Experts of a small language model.
Size: 12 layers, width 320, vocabulary 2048, 24.5M parameters.
Experts: 48 experts in each of 6 layers, 80 tanh GELU neurons an expert, 4 picks a token.
Training: a variant of Muon for the experts, 230M tokens.
Below are experts of layer 4 (counted from 0) of a mixture-of-experts language model. Rows are named router (the router's row for the expert), up (a neuron's input weights, with its number) and show model dimensions 160-239. Each number is 500 + 50 x the weight over its row's rms, rounded and kept within 0 to 999. Numbers have three digits each.
After each expert's rows: a language model's description of what the expert responds to; "comes after" lists some tokens at least twice as common just before its tokens as in all text. This comes from a sample of Wikipedia text that the model never trained on. Tokens count by the router's weight.

# expert 15
router:453482521512474571658506390454453471475518512521512502549490431482619429612574512428495428489532493478461468459560506504518563449489529478578507394529570517470491500523456483579486577500405491536431389554544444589467461525528477501473543469
up0:654559432558515496517447516426494348432524570403495472473541496490461493589585490466410552551578435435553490452506500442499506469525645465504491544612457563484494523573486542558498478582495495608440373522415504552477502527474446541485460464
up1:481486547448377453460419491536536466570513498445457555501508553570517474574548522512489562465522532557514478565510498428492428523473515606488529493485487510497525423515406478498500520517483532472522468565522519539502531475532505491467525500
up2:433507494599550517493543421509578526455486519424521509506491416619596519552405470547514501539537557500562494464515492497513551514502490555544547414420531434476471450533545479443546408561475494497455527578443579470412511481518416501482503498
up3:442514532528516476590512495463520489498520469502535547507482490553502568573466441506433484513596450487468517514497449428584559507459500427500496544456464512511480510504553476449640547520508523612476405516541435510481489481542502542525502511
up4:502486577535536614492546415490543521534507439444511534488491424560596500550513539517438402455461555515453523526540560415540472481479505460517550463476555501508482564441496542561549464397523466546541471497475561516502506345519515508525396505
up5:407513525534463370444470566573494588533505406443488531545507495584405518518475514538608456457498519561403489442485512504375536469500551534459414461460426487497463443444524480477530393639531563486499444507501420541553487443556462509486491503
up6:596478530528588411498501511542446474506470533521515384528570468501446526464497470509526485525497519560540501475489528559471509470456505523517587516484479608509537457425473475484445484525465509461462505513373374447488495575487570468457467506
up7:531554482575440627497513521448482542467492485471477487492445552476583511541526526557580532424559533457511502461515555567480533476451482480477535562539535572471418507431519482515451557476518493526477546416435577416423532652529434562546487546
up8:525550480607458504543539481539522541458532598548453548514464474496592553578386470518395457449452506592481486546489461516553508574512476493546403391464513517478439461543494533506384540518488436466496453474551430591489484498465538481554597412
up9:504503582424494442544468523518410541555542551513462479490496452597595506556515404559591370512519503521421465459418548493483471490463552480496498496450444440506536459572519481545453506554555473507481424485543567464475472482591535452562472413
up10:575571516449428432534481501527450444464430579435450473486486493538524517509517514495510419436495412517504523614499551463567580495531546593549514558544460640441450426547520493447510415466504502552505522597478585429523507524533513500456478474
up11:469456535459440501460516510577529464455486495437540565504493410480522529439359501540518488571520482547581448514543402453493491509498505476487525520506518529462489558533527513490514502566495487504552521439381486586473495498444490464467502557
up12:436489483459620438506510533602573473485485470502418556527505433499533580421472475415537483577473525488511497456500473556508467492453487498526480486424437484464435555588522479478453480511453537538472445570529491482565476510511531502566491473
What it handles: Second syllables of Latinate words. Inner word pieces after a prefix or first syllable in Latinate words, especially In-ter-state, E-mmer-ich, e-vol-ved, inno-cent, aff-ect.
comes after: " in", " E", " In", " con", "e", "te"

# expert 11
router:498462556445530533530546416436558472538518504486480558561529445521529441580512450463591493537578552540391468436490562511530509407529560521535544514450484485447512540497448514546487541570437528514484469499526533506441467670478507404588564596
up0:505554505535418476578441493446513494486542525437442443485559568551509487555484438469542371497549499582466489605477386543546469448472538518472469487413514511526525526502532485654455519475549475512470535491474618428435487553525433490525505525
up1:540620444480546493554427537504420450591517431431496568497525616588525471469541512365528499413531444384548503559456456497469509374518554561528499520550584519501498481448545486458555440438522559508450418613520471579538505483468529478462490460
up2:442499480499503470496589399545471430504531554564467527506530496447543560548504475480470536441322532555486501518505498443515445559493524479453591545497545541512489455623481519465528521493476414535497591484559415448496496498481423518425538490
up3:480513504436472487548527481580457521544431479581544559506513515479558539576521496497534466562550457535502516528487650552447459591512511459475517521476490517491408548387421525316481496582473542525471536445586445539521505491502394467430475611
up4:499393544471525544587443510455608529507482492514514598485562425486511498494547463542483530585520522604533485507546506559534469535452475462555494466533491566517528456373509542465484504600381476499472579556546458599521498461496530505519478537
up5:504526447461569509482498486460529458522459554489508481476364461615519536598489506583549455453439490535534511494507538536488414456528515424477503530472459629496491466539388507517452480505583424496521450543428544389454497429452523514456528549
up6:388575498619577456482409436487522468481567515456561560472395507524467528573574556591477582500445421457489486490493516406555396490552512527477467515486448533470379499492478487550634426497473494533483484471424475494558497521524580456518493435
up7:473545510466534488499557518555525511528525491450560495477518512638496543521498554431569498473500559497423471489604563533448501518481507453550496512432513476513492617545456492521474589471463521516519454482602581487470502484595480491571574485
up8:418435564499441552603425452444437497481529486495582521494563460557536462567527516587492464495492523563455492384480494422504466568499495511473545484531458496505482417495543535517480400485547639474517504492571479460546503482440508465645499645
up9:565585499464428570490570497409566464503434465485442604524560543512388425474528464509568544480604555478318510482482478499458514483472512525484543541468488458523454584513329491536379547521590365484520464469487520585469518470500478517517520585
up10:482534495522558519541543441513483510441502485516568508502405459581588471531525496561452524477465481484465463490484335611477474491536493498487517479472528426484446598502536521593517488349549468486483555546510500561398481447455516517536459531
up11:511553509534505423473404562491466558520437499552411467529464435470463427445445417662657477495538565530510512466545476470516596538501415470575540518530530489483519465542444511462480510416482478493514531437511490432435494544491547501528521509
up12:492478550459451407459528542539436544418489529599461491471523519549408526422484529499542470521509536557474514480514464496499547454495571605508475470481419475518514508531418528433440401535411520514490536513541536519424491364452550484528560586
What it handles: Dashes, brackets, infobox symbols. Hyphens, dashes and parentheses in lists, birth-death dates and infoboxes, plus odd symbols and Arabic bytes: -, (, •, County.
comes after: "\n", "-", " (", " ", "|", ":"

# expert 16
router:510496561441583449526463509391507414583546524507469519574532434503503498593538449576545494491567487606422504415547465527504555449521471513566491399434463545443530524553551506524514456663491509505481494584506455561466472533466485453587496481
up0:421537483564395464410577449476492522503497611375436441505575511458503449460523551602510417533497444616504505440440543539475519556475557413507528529386503434542452482462479510554586591504487416483513472563480477479559483485525473529479598531
up1:448474492521534618389554560444501432564492540456548509496508455575583486455569504507436616472504435522462456491460462463447443445504405526533458441456422562553556465506491532598579500422515519517431498517440440401512496580554520494469570533
up2:457525464443538420507459479579455462385411507477471511517421578467564526513563478580393604430466342420502529501451464486502504479527512652545519471490473550503499575546575516506417487414474525449512586518422526467525494574513519528496561468
up3:550475456534552496606649491501461549534592435530482425534483551451588494442478505500449518533587486482539468518464543514465452578419413429544474562501509554456557462460538505441413459538531539520457456489550460456562488494593484524515417524
up4:480481520537538526541457500563498518459571439531565549455519581477435518448430507513470527407505573469407472553502531397477509438558467600546591525431557561444490460547410495523456469522470435543532466524555494457563506468539462472485489528
up5:464641504466495403567550477461579531584549444394462590534528561517593457540499518477452463526500451495505493530488540442546504531468452438566503490531412581512493485424555533473464489430502525469481602584554499558471495460467540460505527507
up6:448557492457499440544482503432400523542504446483543472512513479584466484496518410559597603440537503452466488473412617451518544501476458512462448481587561566484506468554511503500470499442542446479483492534368608447483502656480493499500514549
up7:453527510443470573418546582496421522404478537502371523483406602521496432413445509528414536617546433503523490605474551460494548383510599489557426585489483544504508492430484482528470469451542552515514326452493592486507500410515548486486523528
up8:507521595501455351509357620463449536528518460562496488521557484368466430486513497510552566417551555438567478487482453491455554501593474530538566474500521488486523544501536535514474551539473559462471477501481411392480501499478372542386542470
up9:479432585549527575471541494540459454576533500510473507476422521538504558473529505502526551499467614502489517502464589451541580417453478474545549387551560469481481444600465550421550481500440540477495520459482546489432484453404504511511516592
up10:416394514476490499510556609551496545555580513531549563484518501571546425555514496485433539469471453463562503442498322481622549547534536525513549590476494554493500414672492524510523505490460378494493519536532562515481493428491465470485470480
up11:497491478502450545458485543542488499587540451470469529523487464484448400570468452466548552495578600420415538505496534555556570429506456440569535524563506535466460431498531522492483475487465451582486449467550633459396499466466486526525447550
up12:499499462471548559525510417493620435539479519510446517470519512462412407507537490583588459563532514533610528424522543500517446446514508518419479548467459517488433484521436452473513505591501518477521481515456565565553484365512551518405516503
What it handles: Opening brackets and quotes. Opening parentheses and quotation marks, and the first token inside them, such as (" glosses, (20 years, (A acronyms.
comes after: " (", " \"", " (19", "\"", "==", "("

# expert 18
router:439487588499641522512538455452493522499555528498530573483468433508546438537479518472430506457427537551458494476512440576515442445578495474568525525377546478496470465399539504520491641556573521552472493510534505512390473469509474507517555578
up0:462450492511533510526526542451551508469492566509478510508528538424471409500607521525352420508492550539396519574423480458544436502546465456583517387376476453516505494576502506509427544489543587571513518439539478507387502492490502472517484490
up1:482484498441473531474506470497457497556490577581471484531428544463451450485502522555543556543533513595464499466552498452482500394480544481577486494443486492508501536444493543441554481480458421473527571397445523568468514441464399470526511496
up2:515551535500494514531449439476486469492530479503565522479497480451498487456497431398459478421550439552545503401472483509605532450566476505504474443507529513519482529569548472515454599497578539526495568584535550465399518504449387490583524501
up3:563428559454543488489594474512474510567509470570432490524500437585409517493478514547485597432453454471483487494442416586512447449512459530545640508443511409515484506438435494551478502426462524508521435513460592401502494494423509572503535428
up4:548569522504516514512607566454460453444433595463466582474471535438433501504495450509456511518458558514394492500512582581432524395503404489505526555411501545531467571430375533520529461470415505491517540424475454443517495540589428512509535509
up5:422529468484542466505477446414424485517552429478596524484421491517578435565519496546531466450456595484474475605488555447480468559569497583511449509520513429483462496547461532502562440524450463506518578471420495550597508502536503492460514532
up6:531463524496517468418564589488442544496587520532542419420523477588411363555491462529580446536518581589463508514547437540516583560490539425515485588375564567500503481532468487491526446527505568469532569449553539488526502582469480507521445485
up7:496398495452531431523479490426448429557581492489543458515489425518560496478537451415594553461457493495630495523573485513414441526504545473492536440466526459489481522450466483493520595538499448467476441491531468504426475453429534518503513586
up8:479520525496533527486473581583491458493501515382463549516401492638504486514544535477524541411419512492538534458458548544458483454520582500508597468570458405489432462529375507453417476561493473513506413413452550589437509467540555544469488479
up9:539451524493429510525660449534502573459428532615554468533456512520560521526519497394487560477531571502508495482585445475468534434479465501499443530477548499485478506503408572496443580493488566561513472586554363550521488482493533540531471584
up10:451501458479451428470421483430462481433559573476566399535521509533500553437493471481405583442392437536524495425528557503446428498500399423438580582524505510513519582411446433495504531414431499500510337486502557461571499543488502475508563533
up11:525497552457488517479476540513589485516528510467438476487466465483467532518463536586663550462563418563406502513582555546544465520542441495566407489480474440490538533429543484431481502482464515458476470545622428406468477468481523517517514607
up12:520502537507551547504627474506475468492531459494396476477464462580498548551495543465455485532520576530445513599450476534448482633522527349437526555503541465476450531417589528477464526643481398502493406432522472468473496522490437488570529441
What it handles: Infobox field pieces. Pieces in infobox and taxonomy fields before colons (Position:, Subclass:, Species:), plus unit symbols like prime marks, ^{2} and scores.
comes after: "-", ":", "′", "°", "″", "|"

# expert 6
router:485497497478523441519487392435534440516646496545466549501588497446619531539452506516620479543466539507454496397541530528598443484531481679508457411466450504463505458496495550528493439497463543579440469605583488538471481482455450507513498502
up3:501492459503553484541449412486454486576483437498544485490514495565556494402465494506671356458464546589529504510474470480485419409488455444531495533533489503491473526524483510436588402555556486527536598472497407451532500425383620487533454561
up4:522561581453470504513471448460537454492456506453489496450454561603600487429556500467599412540539416530495469444541548474488435567573577562513510410545535676492502527502438493451504435462425565493485470538470453412533509522468518542445493512
up5:523487552575405481455528594425478388453520497403515514507514552513551528555590429566506508633349490445575529484510540510465507654475575554547551450558514478520414423497533519584643454635376551589527464523544481516509494444473489498609559474
up6:530567530526528476570497449503473530531461531510448489510513577501474444457574500422506511418520501489496530571535463516544441538485440417510564424415483495524491591440521524530533442448388541559455455440439526549563502464400589534461473564
up7:558550603443551455510533537493502545468523441550492629505464503589540472574486491535566491472479601401590469514527528486428471547514456545545491585448502493501519576556428522466500426491427486504525502372575571512455479450493438463491501484
up8:529522487538461540474483397530490607421500532467476424524494575521385516466454479466551502465446401525440535420497505533423515560472573520484458522536530536482404380490426510517482422530382604537452469514481565454481502472556442516530515433
up9:490426476547520466439541454580455526554543462530489511456437532424497490567597506559447535525500538459350508440474476497457480521459478584502379547501448514497503468527561532472591537514412465473510420469542452568505489459588476537570503394
up10:480466475478516518540489564477565469460460493487470527530443485548594494451565498478477474414456452560534487475505506568504507538544503412427472471482512398483460446554435510477553584513421409454493507578590491505466496520472546526584525484
up11:404449477493451535655593375509567510502492518540447481481554462566471499477542501546502497473508561506669518416486592545479539478534524521545528469486516467519434441503451496536443564421499484477479539501448413470531500481425565519438493466
up12:488376456466486515512558532457491572443571527458521457530412520500474500523563530549498443396449476523556511504528530473479477490473570455484546477323437541529466528439516537555515451562400564491504448476505497508494526499532545523504512495
up13:546551430514553582501534439417418503480513509461457542478557482462553466562581500483473593551504583467447484479462543543491464416581506460538583428426519505483545564449536536501571440462484493469476557562445569647516503590454461487516479511
up14:471495470497572418527450412555418503545486445543578520500487488412535569507564426509497463542549542521475478473416515465505516425526394485454502499541477508483455550531439504516508535512516540550465460457535521435540485602544504556421506452
up15:457506458489570594532535490491471465532531557626513561475543516432495449521438500567539529509585470524505518490514438519485432575434570513524559601406481495465562415463494563476484443538573518520396582546555528541484517556449517510551472459
What it handles: Abbreviation letters. Single letters and short pieces inside abbreviations, initials and name spellings, such as the r in Jr., ESP, US Navy, and periods.
comes after: " E", "S", " U", " A", " S", " I"

# expert 41
router:493472508484490484509569410404485503546478530459483546482510477501478354511569556494523444519567612570414488438529469581512585518522453536507538427495519523468479443482430525530527463600453532616455477595578497549475464524530438481553541478
up3:472494496416500512552418428596470486491569477485562375495530520494492634508513485403506467605441493512433511506530384457483454414545550496542531470475540445481541541507441524483500391542444511478525479562430542467438510525557473533527509502
up4:580403478484430500514526454470500420434446574537487546504484507597491514470471496504458499413538514431506522466524420505557435395631475426523500499445497492501444566527519489425516441451428515529488550471571387597554487441438471511558521463
up5:536484510531568402527566557535406565459526472588516484487521498535541534443526488584422491495572536479471525492541383460559471572475405430476610549583568445498428487467421504460542518426483484524511499592433597550541486503499540473596526469
up6:427512458471541528469418429559508571619516451501526435510431566494503517434573503435537461428527458537441488513505511486563455475514421436544547508420548494499533424450614463455475453516551557509484461414455515509525512600514482465524506429
up7:473429541459477528507522524499413467563537552617490515498472448548584528427468498460380447468544584523398489488518496512528472621547446497506591586535511568529375526570363529523506442460493510501457447489628544576479509447582440482583506522
up8:524473506542461480565498491445401485499559483565484502502543486410632518532422457557523429444574444542542520512523451509511522489487400513498604456539418512521430534530373481530503424518495502523439505430443417343497505536495572491470516416
up9:542452471493494444516427438558493454510557554480555444457478505512484511482523538458459433442515515491510494405575549445507489366597490484506604544467499557507586523503504519564501570509531512522519445512530484534403495498564507517495448557
up10:544506487496483584567465573389402480467608453439470581520428428495443533482520573469512515511389548458558500556511528488525554547489494462482489373483416509476499441485420508647461533540485466489481471553467423539499536585516533501515472428
up11:557473532494557539626526425470435502393487552464481426514453391547465468519503482449484356401528478571550492453539525505564470429509476392516487504547478484507484459450434475533518475480413530490536512465488510469578512480633529507496469518
up12:562459424522500581408569497478519481541435499451497504485522509511427490570490453501583614523559569481506507459537582532424577383520506501580512528512466441513519471546443542500530543488531448536496518477525512496467504460509462472464467464
up13:566518545530468549478522495586471521386515485489648566520498507515644540519516506388517455536542605547587524557414478549436457510522499474534583533421576502491502439459404515489461513482480495570518533527444552476495502614481533475456439481
up14:458539531538548504510472517474514523474529472578478507508494467438599446503476448549569488550380516476509511510440517527423556501451516571487500538495614463469462549492461492426506395554461505503467571543622436525513498451520516487554546411
up15:527467462521528539462485448598515485574534522585485508460601497517569466497531482519496519429499475460497485416513536446458440464582423522524535570563513521510478396472482515412474500584448554454462488404533454472440500576560444547509479531
What it handles: Negation, Latin prefixes. Prefixes un, inter, trans, per and the pieces right after them, e.g. un-gu-ided, Un-t-il, a-spect, gu-itar.
comes after: " un", " a", " ", " f", " Un", " an"

# expert 2
router:453512443526563568473507490481548439504503502489504463531480444519514474561458489515536513463480513503477416484514506512530561509539507556512481444413488522460484496503540494553589601571418566499426512546399429515496455543525532410497494601
up0:547469462434426584512520457536513505433497459545496554474496530433512520522475492490442469490429537613535485517482498536411520483531574612507401467526489526514487403455461517550536587468416489570494530544467543501510518475510438487536533483
up1:476468506430500552594523440539451556495450504537461477475532464574433501514464494467473413576468528561606508485461498547551503590498516479579541463404461392529483543470384482517534473544490483494501589598486607466545496407356547473503512564
up2:536439503548558601459559495425487458525506477551421460481527474595429570436507458479484508452467480576550504473519428514624475541516532467469392527555450524515510453557559482582436456502393462486491480581511494519472498510574515505514435388
up3:494491596510632489508439501505631477491528485544521473489464657493550520383578511521539503514591547497384479540508420472545409555503554650563439545394473483494488530504525570523430471571528555530438514515487486501564494430568499502538450451
up4:519506492449482437576563471496538478483440425444503572517447496427509578495571478587395463452546459428419518476465441496495467556500627338478542552439448459479454428442580490392474572524495468484471496558543454444443482549572548559526500484
up5:481510585434375459462482461524503374436461529614450463530442423566466546542526544412518633498319544479433523510478552529531493449539551493455523465473459479472494472532553483468554574506493523464469551494478556494510497462492564430551519552
up6:540483511470530517518466471416506571507612431531397517498458567450578432622533553620567454537510505566446514513531506459497538516451506461460496529405605508519521503437575518505456474452466484500508510497572513440530509553479462481474457457
up7:436534456423501647484558517527450561450371558430418488475481558592539539540446452425511510452461445416484515636475495527557547500580500444540554471494533525489432466447432484643493551546506461510554479485492569448449504559493503491508544444
up8:526437526524413475517503552449586496553586513440532470506570473456443433468551517525434529500625555545525486477472569522526535562520522578545526499552505548486507509552409525394428537542478487460451458373450504588440496506531530495462501530
up9:644577473547493469574504526415411398459585503518543382484496518571540447467409525439587497437403465466542505447451577505419517473522501507481535604543470548484507595525495502565610498510528456486533461471539478482556498471513491487462501453
up10:475576447496379504520522497514462483471438491553417467521409572507500416438470523559560508408476566503579496473568541480530480458484463567523470480465491502529466564460487515483407516517494457494485492504579529400527502517409431534564535562
up11:447498517447477452466453533559426425574477479442464473475512511495425488558428466531516575578477368504439488463513457419491506508474497530558598534391502486489518557496524536416477500533507472515556377455498468572498495434499394499517472481
up12:462484538442465591581502476499509461476510470462475490473474508514437426463468491530314481454541531504489498442532407556429540528521557533440459487476563552510466446430485518572529544445503491472509520493528498474491506437473483505662517589
What it handles: "on" pieces, pronouns. The word piece "on" inside names and words (Typhon, Toronto, Abandoned), plus pronouns he/it, "the", and table pipe separators.
comes after: ",", " the", " of", "iz", " that", " D"

# expert 32
router:525517573474508432546476522399586421546605467547494605559568448507597513521460514528461500528497615498438506425530449559576507525491460570547477407447480500427472444525467515497553505579539568552481402512511511566435461538533509460546460497
up3:541470526529427462601516373487440549433451580557445515481510417432485546407583495410545516440486532456397473519497419497481391410509386420511510496521491549501510531498535505561508518482539526582483511404555550506528504443498467511445517560
up4:552554473514496493447458428515523529488544487498430396537479487428500527608539495636442497530408572504511455372549466566530438553450545547501467498497574483481444404460493503496405538476398498501523478565512505579401489521436462511524467503
up5:444503583476505461532568510487549483602594562535562524513480515538509510520460465480418522449399578614492468499514517512493499493549458565515467503567508497478513523528438521560482606489482653537466556547410624611377497371614540508519505563
up6:585398506481473549532508568521477525427532510458495547508447515502463430538498479484548445513467531403546520519478491462526484465458509437508432435413468442491443545501494494569507508547531455548507551574541506548366503541363488458460510513
up7:403511416515447571529547449572428453457462436508489567496485438497581518497548467462442532600455474483427488447559478490422493529464548477439492510463470510524483521431486550581516444537487579480536317495504482516433494461551432515506508537
up8:518518579450522400494495453539509406416479555483464500536422574485492563504473545445541574546457426424498483465526536447482538443453551541493525492562468477478495431493411460490515490415453504451484426398392340563479500520497549466519579485
up9:437497404458486516459501497533451494506595559584464534478495602496527462507555475411486521465406550406603515607550481536585517425531562540533460483633545503498472484490595518512516503565429389501526424414423482511486506511521500491473531542
up10:552556570441486466548556459512509447529534451595470539486559484540499427420514543459438548461592534442601493575497391589542463454480530528463548549608581518501565467477404546599482437401537486524506548514532568564456506444471461557515505563
up11:467531509461594474485536483516497406567476494538484538507522509462539465469435472529346508504555446574575505569526518473543448550506507472485519502516450496533522497443485489527435523466432545464467561500423453536358492514616506508475463401
up12:540488466462391495518532484534478557471485543350550512430438484550469491565528535530499550428575579505480505555481483504453459362535547525521533628376510523489412534530509489492549544451543481530476548464457601433497484423498551487510502547
up13:422459439550542587494522461497510462450523498497429492522475474525516602568600516427492421575383527515456492529455536500609541428425533437440486534445480499493472413536390480451528482597527472538508569531478539542588497492419482468512473568
up14:495440465470504440584632384495548519508483517604493572505502524449525561451519525568494564545475506578493472519518622575553529520466470579531404408399437430480534465507458504588533444560428500478462468493548509555487513477594570470504487528
up15:521516560472506609498604537480545464508591399476478403527510549496477538615524409516478510589449478444478518456486482497466511519605444413502571561563582532467523459553476502592397530567584490509517464505452490506395489594558486436491385561
What it handles: Capital letter pieces. Single capital letters starting words or inside acronyms, often after quotes, brackets or line breaks, such as U-K, J-erry, E-PF.
comes after: " \"", " (", "\n", " U", "-", "=="

# expert 38
router:464464475524562482464473519479450500574501502481428515544465427509506492653504512483496460489537600466526495513537444548436535468561546529479520417455569531436498452530467499541485524562498510570431518635606529558415478480490454497488466551
up3:543546454473511474549462546451514503436432425490531499491512535529550518514548541489461469450527540459475507443451425480426496439537550490570520479471448469499503512435597450460481559479480629488464514418495568461335498560460385493562502548
up4:482487492504378556407576502454522508439502534480407531465398471623523508470519468486489546496436511548464486523549536511461439450541570480481471554490549524512441528509494512474613457586451450460505540494582407493498496418454513471559463572
up5:535496519415492473443430467509491449449474462481498482498483441611538536481498495606538509466503475595491477419452581513443507546529549479552546474539547497480481527655520485499580426568452465539525576426482546526526503555522579481515522460
up6:588500460455557518375426540426456512561607489481489590521500434461548516449541498527529541436501494458571468478476529463543517409449542530474502479517537573483497473471503544553572464448551469528450556494486518491597503516538485524529474514
up7:537520594517519444459450489556573512504440477527558488478434380580424455525478507500554405513524480550544509587507587476580514401495597564471535450437547503486543476520492490531423575526477561501555465549531538536433519504522403475490506576
up8:571528521443471579487456490531427483341489472486485478476554495496509469443495521507412510453575486468372504502476446474480522524511438457548508526592554503507487509434458521531547542455513423536488510378487548532565501455523600509550523505
up9:506555487535500579476527508461498594536507563627453478513597523450494509472556576460485471462531472536504460588502517514449497560477490514444427526402505522479533466490539539446508573511486497563463527559576472518497484485502499514444496498
up10:440496408485380480536449499491488538488567445544531368510600531457500547556538497527430582521590485464500506471426396465569531407559462564465516596524460458504497521488491504455431484551529493462451445513548449488528475505563535533479452550
up11:461538414495512519496526497510554441494520491592511605510451501484520413434526544512446411569519513530504491456561507476466509475533539497485446563482574582477518476647528513540623508512492452502472486565515592514490525471567519492566505447
up12:430425486446432501498444522500453470456558543544445385495511534488524542430470505559590518533437495432473490531528582517476493487487589579505551468413429411473455603447508472410590507539473525489481455527541514477580502453541463489496468469
up13:412422542475553579476517499437495531556501525554584457476568571385463527538475500414498472618511487584451506596495518430557406453563461508459455483456479550494523476484560483526475496466424512492467474471352493546428501483474454472482487453
up14:548463535505470450513557560533603580490454493406494507511479461375449447429591472528528514509439507459591489588595514500488534411488557597519441452431496492508442446494488466406537514446460604460518529536457481465530492508564529503512508562
up15:444515569533508364479599507589528467536641505462456585480492449464526503506496480566458506405391524433495519531538508465452469513520465458499503533547487549485468594490493494619527486461471491506468467420384502597481518471486540535367440508
What it handles: Word-start prefixes. Opening pieces of longer words after a space, such as dis, con, pro, ex, p, la (discuss, dispute, launched, practitioner).
comes after: " ", " the", " a", " de", " and", " to"

# expert 1
router:372407577449544451594561479436464546566522510552395513479534497462532409466506476550549466505552547644458495485527649491487458514596498497498471361394549491507516496515497495546558564560472517560442473586495511538519471484619426420529532560
up0:531431493501476509588454604521517473397504506497566533507566490539527411429465427533424493477536499447499499518511472506438505471473555446503472531450654526491562527468584535482380533548475498470511555483568398492491504467416552508567537481
up1:558557490486467479472460587549436507493489464464521534472567457632451496486435457492506504540534461542506492463468465505547503603499511589531550551588439563470589481572474473390540488523473471520473570523485527566468529487421492470499569552
up2:474577504491484565495477482431555540542534574300600490485505432519557485472476573470502448392466472523511472489542480494532464459531501636458572510437501450549521520444478520620622608467493476537514461509420503533469476479583508503510570464
up3:447447470533478446524414469482594513466524554495502500488446470470534495586524488338544513485435572477487488491530416515514592521471512535563547509474543540503506518600511551524405409486519467471520547560506531521540495470414426445458485483
up4:531536522532454558438460470410456460510460482466514523552433496531581523513481486482556441503537470489582513532491404516432489554507497510486480506507498497501543511551511480515474480473412512456524513480495559533468491521478517546491495479
up5:440517554494418546575526521470549540474498496500528539473490432515486519533505421459603533535510444558442524479517514431477430568421517495465418534464429465478575548434415530378456581563540526411526445521542544499537525484451518473592576474
up6:560536498452567495357541543519559470581469480398581468485529519621524409516478530358545473566546501495462491507466533469495539459478500581526498493585495522481557464591528452496515454419509457510544539526544570457497494540511527489489541513
up7:542436582527496437593537528492606536429490507541533539522514544556541525492514513550550461556457519534369500514485479488468504593485534471578592510463479439469522470525407500530442345504533572503554484502518507515474508463583458496481461649
up8:536452520567513523479531413411563514449553464468424518497565459474621435582523512526522470497509579482457508473426484508547448447509507430559507479558534450498572506471432500561479516497514542530525453487525474545521520442495518553455511447
up9:481479452414532508442435486562508516584527458419482457476551475462447496448518477509552500486476569486441490445511566539432518462457560556445498495569614422507524473549555553502472589548498497535459480466562441590445520464480464466529544452
up10:566489485533397599484487416551490508470476494522447455477546464560516581485520476452539429558472531415454483606486471646467550454530535603512482533435424561518414455554440505543563507464488466528484458449519419571495478490429538516465466526
up11:483445468524481561604460494560447487456511550520546459438537384537423409526508455591451527507555509605588490547507440488504437451524564481512548508541483493501470484638560482509496475599510448462508543555467442475484501510377481501524498466
up12:514567528532412554481576438515557509597532583541493602541396512597492529550459531397444431491510482532566507508454651468428585522433593617526531497577390548473518492462443528483511541525495491514491395518433462558496500529510445491472485603
What it handles: Numbers and time units. Digits and time or count nouns in scores, results tables and dates, such as years, season, day, 0, –2, Cup.
comes after: " |", " 19", "–", " ", " 2", ";"

# expert 28
router:492468612445540439575523538516566469485482543507380538565586565546605512579494447533541446487484507517507478493488544512558498491547435521582453386471565616453592475531521525512478484604463571610444421550510524501468471531486445498509543509
up0:510480489512519525491476410449448538495518461468551519459511440484509517555547516459488546487473545486488503467524490526524500609486511597478480627532519489509449486481481519541455483459467409507502469548561486571522501482529471522521509412
up1:563486500462548440548476549503488502530584423461450407518443439561542489498484524530489460450503507467531482448507502475426569486471510424534477495481499512533503525547447514407515507408559491486396505580613430532596496475501542542525492519
up2:470474490520581492534587549475404537498522499455536541453464569648489585495433507526333495453538511501534472528487503514484549493509503468554496439539465501546477556499524518448480474510438472514471491649540554377432487537576540489479567467
up3:476424499454477503548543444572553504558479511370505535493420480519456471578556512431467430528552415519436518483537511462563435597432494532487477506535459658509485461472513501491502582497432517506529493619530524540477513426549489483504482519
up4:526439495453521451456535516451446561552529506495493492525497478586640489593421487342570470503513526526571477453499559509466570463514502468439576543485523467499507486483561524417569559486486480525448437433517438586450491544478476492525533651
up5:491494437458544454515582537496619466496534549563420484515474510523530505451491500452575495471491483522576493488607592465608472546451536569546512480396445477506528489486540487451469530373483425505468541470430431476445503522555399485495523450
up6:510521427469615419524585494460496410503520460459495603507530536456503485525594487527555533550462554584486479473514661378452524453467449531521554465525524579474536522476440548488481488486489518462444468470553509450461518500596455515468514516
up7:588536434535552569503523426484528427497523547486509513547492596571482441497479484512451608518537514431461493520464317500472540514458489474472584495449509512471541504541427476622463468580447562507508455495470395585451489532472497512520543561
up8:575476502490553458538477401389472545552511591495499490473486309464577524501437484538559401524527484488480468458467450475438550385481519511478450525514453538529514546439552508606585454521483471552541428502564463556525501550542518490511573448
up9:490471517488359474543595565509513467500497465552443523456504603447495375449526505518471518503538464546528498481520599504566525468477509531426534462484496544483465484620524486537591585543464537533520447429499493616601487468455491532471496486
up10:577520498455470478566444485575415441534481507442496554528467504516475572465417505495494479463548444554498481419503483484550523576545499592506448459500435435505463515511513492424495453482496593511535411431457482546391500548560497481522499610
up11:435520452502416429499449464561551488526564453508463569525568556492450452491516485421522526454517501398373503340504503484489548488479446577530462490560486548486453479490529507410356470394437503527452438507499482614575516547541489502440465533
up12:464499533533502434577447553512529621480483464506483431491448489493528550450497528476285513435479511495500530547483614451496481501491485480520607437418535444528507511478516512529628519459516483485561433520497514582438499562549439489509442502
What it handles: Line and sentence ends. Line breaks after list items and table rows, sentence-final periods, heading equals signs, and closing punctuation like ). and ),.
comes after: ".", " |", ")", "\n", "==", " ="